Experts of a small language model: 13 layers.
Below are experts of layer 5 (counted from 0) of a mixture-of-experts language model. Rows are named gate (a neuron's input weights, with its number), up (a neuron's input weights, with its number) and show model dimensions 280-335. Each number is 128 + 24 x the weight over its row's rms, rounded and kept within 0 to 255. Numbers have three digits each.
Before each expert's rows: a language model's description of what the expert responds to. This comes from a sample of Wikipedia text that the model never trained on.

# expert 13
Description: Word-final suffix pieces, mostly plural -s, -ers, -ings, -ions, ending nouns before verbs or conjunctions, as in trains, collections, degrees.
gate1:113107132160115147133117159119150097140088123170178128134107130116133083114153109079103158111127161103148153103103151161091111161149116139151091114143122153096140119103
up1:112156107094156147084138117183120110123124140106129130139094128104087111092147104165119139127111130127173143103157139105169117107132139116135186131078128136094149167130
gate2:093165143130099116103129149140121111139129166155113118106106144141092156088158078136134094063128106086159130153131149147124135165079116130173090095095118125123151149126
up2:109135102106116110113158152146102140135131159117095133108149140080188137119190150135120141100107113125170151162134086098148090159096118095123136138172088154117131109140
gate3:140121103131118115132111136065134117108160143119157114075175154094150142114167149109095129107155134120160157167108124122131124106100152091085129143123100105118096141129
up3:094097129157142115149154117112150088127164151116119182141111143174138112101162130119152154163141169102137132128158146114110141161106086149117145145080113101099103112092
gate4:120120132167091156108146059148125143116143124168147118121159165122147131130115141135145163139150123122117115134153149150068118133100140115140108161134166141159159103097
up4:085131135129120175120145119125146121096159171154088155142120114117106133120109104133112110077160138105138101112128159115137124111093102124163138139153139103162146116165
gate5:106100131113143114152166135119131126127190081161134134112154163138108129100114129110165134102167131145101132155129138121117110114141131123148157138167121165106132133114
up5:111095123129113148122134133126158170106145097169162109122101137150133139160163130118100143129136114138149143127138158125118141143114087102143159120152142124108123113113
gate6:076085135133116121117085102147162159151129113143096151163088158086085151108089126147136119165140173113121121142158101116106101114116161126106097130152134129130149113126
up6:102094123136144155116136137105142149072139120134122137140141134130098134108156134136132138100127128123116139141155142153119123170184160152160115120106122150111131111107
gate7:133154158076087116096093115152135143111096155115125166114125128158122141128069108151143092135149135151128129122125122094155109167144150143105119119121175112148114130112
up7:100121111140071134113100122141150137110137151145148123113111149131105153083145127174146102089120123170117165153117092125113128165137092130125127135095157126128101117126
gate8:146140103132120159178104157195124169114157169159132115115152122093139142144113096144119125115120121088076147145139162136131113105111133144097127157113133118144161136128
up8:116135129146142140153105128152184136134113120154062145129148144138167125129082148172138177121147112126104091089100146162077112099114162124152116135133103077104077100111

# expert 36
Description: Given names of people such as John, William, James, Michael, plus surname pieces like -ley, -ie, in cast, staff and biography lists.
gate0:112128088117154147197121122133087136107130126118100126079108121154148108156149133136116108118139106135133144092124137160176111093125145081189095102164103130154111158083
up0:198129179120135100144156140152159133149120107116160133093082130097206125115130104108120140129097159109155151103191160096089137134167135143155126114122145128116103122106
gate1:139112099119102124086124143151099058107154146150110148098101143157103132138116148118114123147130103092131140086164172119121148095130126104122173146136166148110153153141
up1:129115118105123160136100130106157056096151104126117101114150133106135117134117110112120137111158126117130165131117109145132083123142100118090082123177176112153119084138
gate2:128140109161153114100126135131134088135104100117148112141165090146112172118152147158121136115154143123158112126134142122132121107129129119131173139157136178149144183085
up2:125131135164129154108113118103131147133132128100152114124096078146112096161142139099139166104106129100080088148119091160077145127127169113123077118149126129170119066129
gate3:093112172127138123129132121087135083120090136134119168130161121074100138126126141149090157153107128141135148120125126098122110194162109115168134153155089085130186139076
up3:155131138104130099132125123142135128093102115131093127113125110128132082131145126136118164145140164124171122111099134130113137148126093152145118170091113134103114149093
gate4:073127145125122128157117116102111139129127120126149087136121108130133083145113161142102134170129116117132101082171131126111147104188151136128172115081138171208099160150
up4:146136151113116119116097157139133161135095119094130129116163162111124090163106144140142121125158111122160112075148157117130151107116099163120131109128137102130160165073
gate5:100114164125130129135094123132095130101154145123143081121164156140108114111115139122121102151117106112160107098129085110153168123099127160104084131125132112129138144105
up5:126113119119170153114185109102099131156117147108144095121054107147134115166120117131121126083131106086110149168137130133110168128113109076126140144149154146119128141120
gate6:155138119144123088122116119102112141126101098149096138120143122142172130103144126157120137070072125156136147157159112124103129098127097131127119138139160139159093130157
up6:149122172174119115109102120073169152115072122092150128117119172150157135133157187096103130127144117103096148152105118094145153128137135120133162145125123131125138114154
gate7:157139120161118106099162151122117171153127128145130138125065139156124115136110131119111134149164117079133153119138102134095095119170141106173111152116118082079126148128
up7:133082109154136105163140115131154126147116161124162120121128134143157128136130085132100150165106136137178126142083094176109132158102092117145108112127066132126114127115

# expert 35
Description: Single digits starting numbers in dates, years, item numbers, rankings and table cells, such as 2(002), June 6, Item 2.02, 1(st).
gate1:113143165091142135198128091122122124142075102127141160110137117111085136120104074153126131086130132094138140145128107122109118086131153106175139157178117130080110126097
up1:130114096153142117125120124174147131131100095166117090134166122139132158126133115117151078117144121111099119120163141077155149149137169138142156069139145140109160120113
gate2:089130122123118143080148131129102101123128134127126116132143110115102097150126093089104135161128108171136120113141111155162111089098120122105083139180121121194141141119
up2:086111148143126134137120142141118115141117121128111109107170123126150150094080127176138111104110133097135089144141147146094120101130114142132078117100131132134107150126
gate3:142104100110111126142129157137132139107146151143141146126095142130162096101098151118081115120092131138107131146136134113102093120125155088105092125156159093117182163132
up3:130105169086097131145181143111126163097110147128125088111141126094171182117137130164112135141155089103146142113115166090164159170108110103154088153105127138138133153148
gate4:134138072085146111105137157169148154135099143131131153131087132117112138125113072129094096128129165112137144124176153117129127098135123098132172124149097130141124115182
up4:147131127146147121158159121112144113160056139110115115134118135110144146111135120105140116103145145143172141201112120099157102159147132087097174110148145125127110170118
gate5:141141127157150126148094196176171146113181153120129143154130132123137114125094157142126087095138110115152113121126132097106188135094188118125143136145126153142123111111
up5:177118119088130173187135165156096152172161131123142134130095053158136103173144119102141115167152114141129143085130148147118090093105095108153171083143120117146116116126
gate6:146098179137100152195139095087140120146120152152094115097135128103106156163147105175139160131129109142108093138167128118127110135153133168104129118111113136170119097140
up6:148119108139160127138118084115139159158109136087133159142115096166140145125124161115111103119088127136124142104089113113125111149104116180108142175131113128118107126069
gate7:125120132136122126131118117122115109134115079140121149142168161110094156090131109105101131069154113143133124121139099131148180132119113132119102105135161157102103098118
up7:102164130127121104160146159119072131152140108165191103150092125148101136132150105128156149144145126174110137105084125098157127128192158145118149096139146141110137142125
gate8:101125111130164131118140112119170109140134159130197130165118123114114114131101153126121127172116115118115147119132125143130122149103092134133132106144102138139105111150
up8:135124092064123148098122158086158103120104097148116097158113090144106131088144130188150098131134100110127162150161151097107144113133141122134133125107065079123156086147

# expert 10
Description: Leading digit 1 of years in dates and tables, plus digits in coordinate minutes and seconds, such as 1(978), 33°52′, I.
gate1:147148153142165169099126159155150114141110190115166132102150127109159128162167123149120099113127134113175156141134127121130119080128079127122103123127132165124140183155
up1:170154150130126102132170170123153119149120157154118116143077150138120162097103164133104143115120102118160176142150165137121167137130116155112111120145111138124125166101
gate2:136148115101149145168160122119114152104075123160124152140115119146181153132143088130137157112108118107136121125141155117119114148112132073122108109079133113121094119106
up2:118144090105122105127164147126149145113108118143136175161142125124144125149148132117174087110140164144127147126151122085124097163136158112163084122132168146152120101107
gate3:089166131144113117110162096151105103069102162074118121141152138161146141111093180150122085120129157168161135126086155151166140136093151152093114130105110163067149166145
up3:175128138113156124148056158153128112113161126119159156127176112129100124128130080155155123130155104107160111168146120135134156110134144144118142154157107147125130152151
gate4:109154100103099103117105109106179092146126128100152166094127123120079096170128095140111131148119102102123134137105121117132129151113127141131147147126110156155138130151
up4:096163105117133148143153149091149159131149112149136102190169119145150105184138147148133120123078134139145148153139088138140094081149143160101183144126121148170126109125
gate5:159131130122081126118120126146156115119100122150151067086099071136107107121148162142168040109140098126115158111131154106104113104113129087147091139151140142110119125152
up5:121143130104135123149120100128136127169071150124101117088138168137186123118102123157133142116081173103111139129144123132114166103095117144085156110126164158130109123091
gate6:097144099164167112165157132129132126100119129201156106120160172150129110188132147137088165155132142150166126132167146131081119085078090127126132145162084141122137146153
up6:096124132124157104135151131111123197129154130149158150111089177152094143125144127111146114131125178125102108162145146153132124158161136097132163109151138098120149119168
gate7:136166141122146138179158130167152095144139138135095138104105149123127152115154116135148078121127123163151132106120112130126117120146151101128081152142174122135122121142
up7:107151112122124118115123107093120128105147147113126100153128105114132132127166174155159145122094144082088161135107102126160136127126129130112130103114159135154127118156
gate8:137121127133120059144136119140135097149138098126133108167132120146143147129146160104135149131172078128132142104194135108140157142146119112115131119145112140121136132155
up8:086129131110139147138112137115120126153154112190145122138096135133117137075082103110122113154127134075142126114146118080117090144177113173147101128138158134133086154125

# expert 7
Description: Pipe separators and digits between numbers in statistics tables, such as vote counts, percentages, scores and track times like 62.7% | 65.7%.
gate0:137144176135108153136138108171133109143086135123085126149097096102074126127185155104131122099156127155114104139101168123108143137103141148116117156129132090142130091123
up0:165145135110091129104123087113091141109099171113105154124125125152123106136188127109135146172119155133115121082119131155112148115107149120130077093107131183120115142112
gate1:102116071120147153126105109141149129162114115135134049178127105089131096102168123110156157139154130090171117145124137155145127148174136163092118121116124114119159129110
up1:131127119104149139146141100152156117124117095077194092120138181116117120108158118112079143136115121157133119126128176156124137155147130102094125093107150126126125090137
gate2:133160150125099149149126094170097112088107120153138123147149130130115119114118129131141078100128180158128147084090143121139182130178132134167108147134137102093154155130
up2:141147102129125125136095200095143149117102099118120109129095113133136098103160129077137133142115147137125114146178139143143117140097148175137135138173141126158109158100
gate3:170084151186123143126181136138122179125122136126109108128101111149160080102130115175152140154153120168097152098155104145126089105117088155161076158123160127111126160127
up3:100152134117114107093163124124128153121119101140121129144129135118116149073166137104134117126127137139136171157124120152162151147122166104143126097107100113148114093133
gate4:164110120102163168072089132163074154121157128143102156134151155138110142094133164156109125146149111123144112106131143163125155116145117159179129143136119159125095175113
up4:136152135164151116140131114130111070116120116110167105143127119124149154100178110092115088157077127114149099114126066136121111121145136125119127131114107130098093105110
gate5:154091123151121105131138183136138091155181132154106162164166124138109111140110126127096105109136137099141130096133156156129086125103116100116145102101153150098112146141
up5:177068130166100098119161113081130135129145092131126115137140090137129108099132144158107122129140145124196117086127114116116106187123118144081155133137121093115091152131
gate6:084154123100136115155156104119138136135104146110159127154162172140097129117086097103066101169156121168145075083146092144126158118099103149130153135124140146089135084145
up6:122131124136132130145148074153071140142106162056128112107151118104128099096140125151129131067093130127118087131122102112128133130176141144157118186134106116101132128150
gate7:148175143147149151180170136121150154119154107125127115159090131114152152122124152134154136127133160082103166129150138102130148118142118130110142117135108115112126167113
up7:120114158148148147132117140104103114075143116132110132129091157141096108129142184142145102099123141131150156143104132120114129118125156132128128167141112169144144103146

# expert 12
Description: Digits in coordinates, measurements and table figures, plus building and appearance words in descriptions, such as stone surrounds, columns, windows, white stripes.
gate0:184083120114137168161145127138130127130135112105143142074060145176153133134122129109131115098114107157116164148157124141109110176140116117145145081108133162109180117138
up0:130162104145124145098113116146138126111149123104156156131154147085151086091138121121143092168162126146138122112126087142137119116096138112092127168123064105117106125086
gate1:102100096136145129142151164168154179098166107139095112146113130128164106139131149124144164101091102115101118097124147115167166122131171130073132137083156098142144188125
up1:139125104179131123157140129119144137101116155132109098108142136126173111145093155162146115147114125156136160099136139133137129135124154127089167124097130141109110128109
gate2:117110166088122110142121129126129131133096139137152163136117167113128084116147162110102134103150108137118148153124143129100030176124160135105078159145122155098136135166
up2:123091128143120127155132133179156151106128138122116140191136123137113093114109083130115110155066168172158143090132094107102154132121158145086131113109158149141098143148
gate3:091108129156144115106129167138160131100204110138105162134136133137086097148150121127141122151151126091117127145142134095120156110110139126166146143091102143133127094110
up3:143173150137117113173081126107096142101112104102133136192127103159148174124126159105154125136117083121090133128112131166109136123114142101128106138156151128141112146099
gate4:089109147133116132094113127118126126132129148084138143096092099141111156183137101164090150146144130155107093110103111122106144143115149140113124111165151162126131104122
up4:145139088137150137101113148079158125098162136110179126132117093121122127169145136175099118100156112159152141124152103089099180139108109142131149153108147125135111160131
gate5:108106159148106138164127110130145107111080108124156094115107111132121107123135104131128154153129161114155146165136123169154122164130108127130153095116143111074151158171
up5:106101119093133118153136096144092148150113121153135162151141181107141117144170165148117145118130103141152117160129142185127143170106130125119146105158115161181103108090
gate6:112105090170116138096123129151119118142130139089127153119096111081150118139089127158085136153112172094155095128118157124133108142149137157112112166110153139122164143106
up6:148180136137083093141121125126096101125107158111116118128109186125103149103146098127117134162139108095122155166130110119099186099066168161133085094101173152129120076106
gate7:128143138103088137122114079117118135143173138121109143154126129135150141118102116099101143169137152143117133144125148173138143159167140128116105127135097197108139131147
up7:129144108111153109120108074116117127134072153108108169170154141116123118096163121118104137134103112109139107138122137089082132122149132168168163098112148140182105158158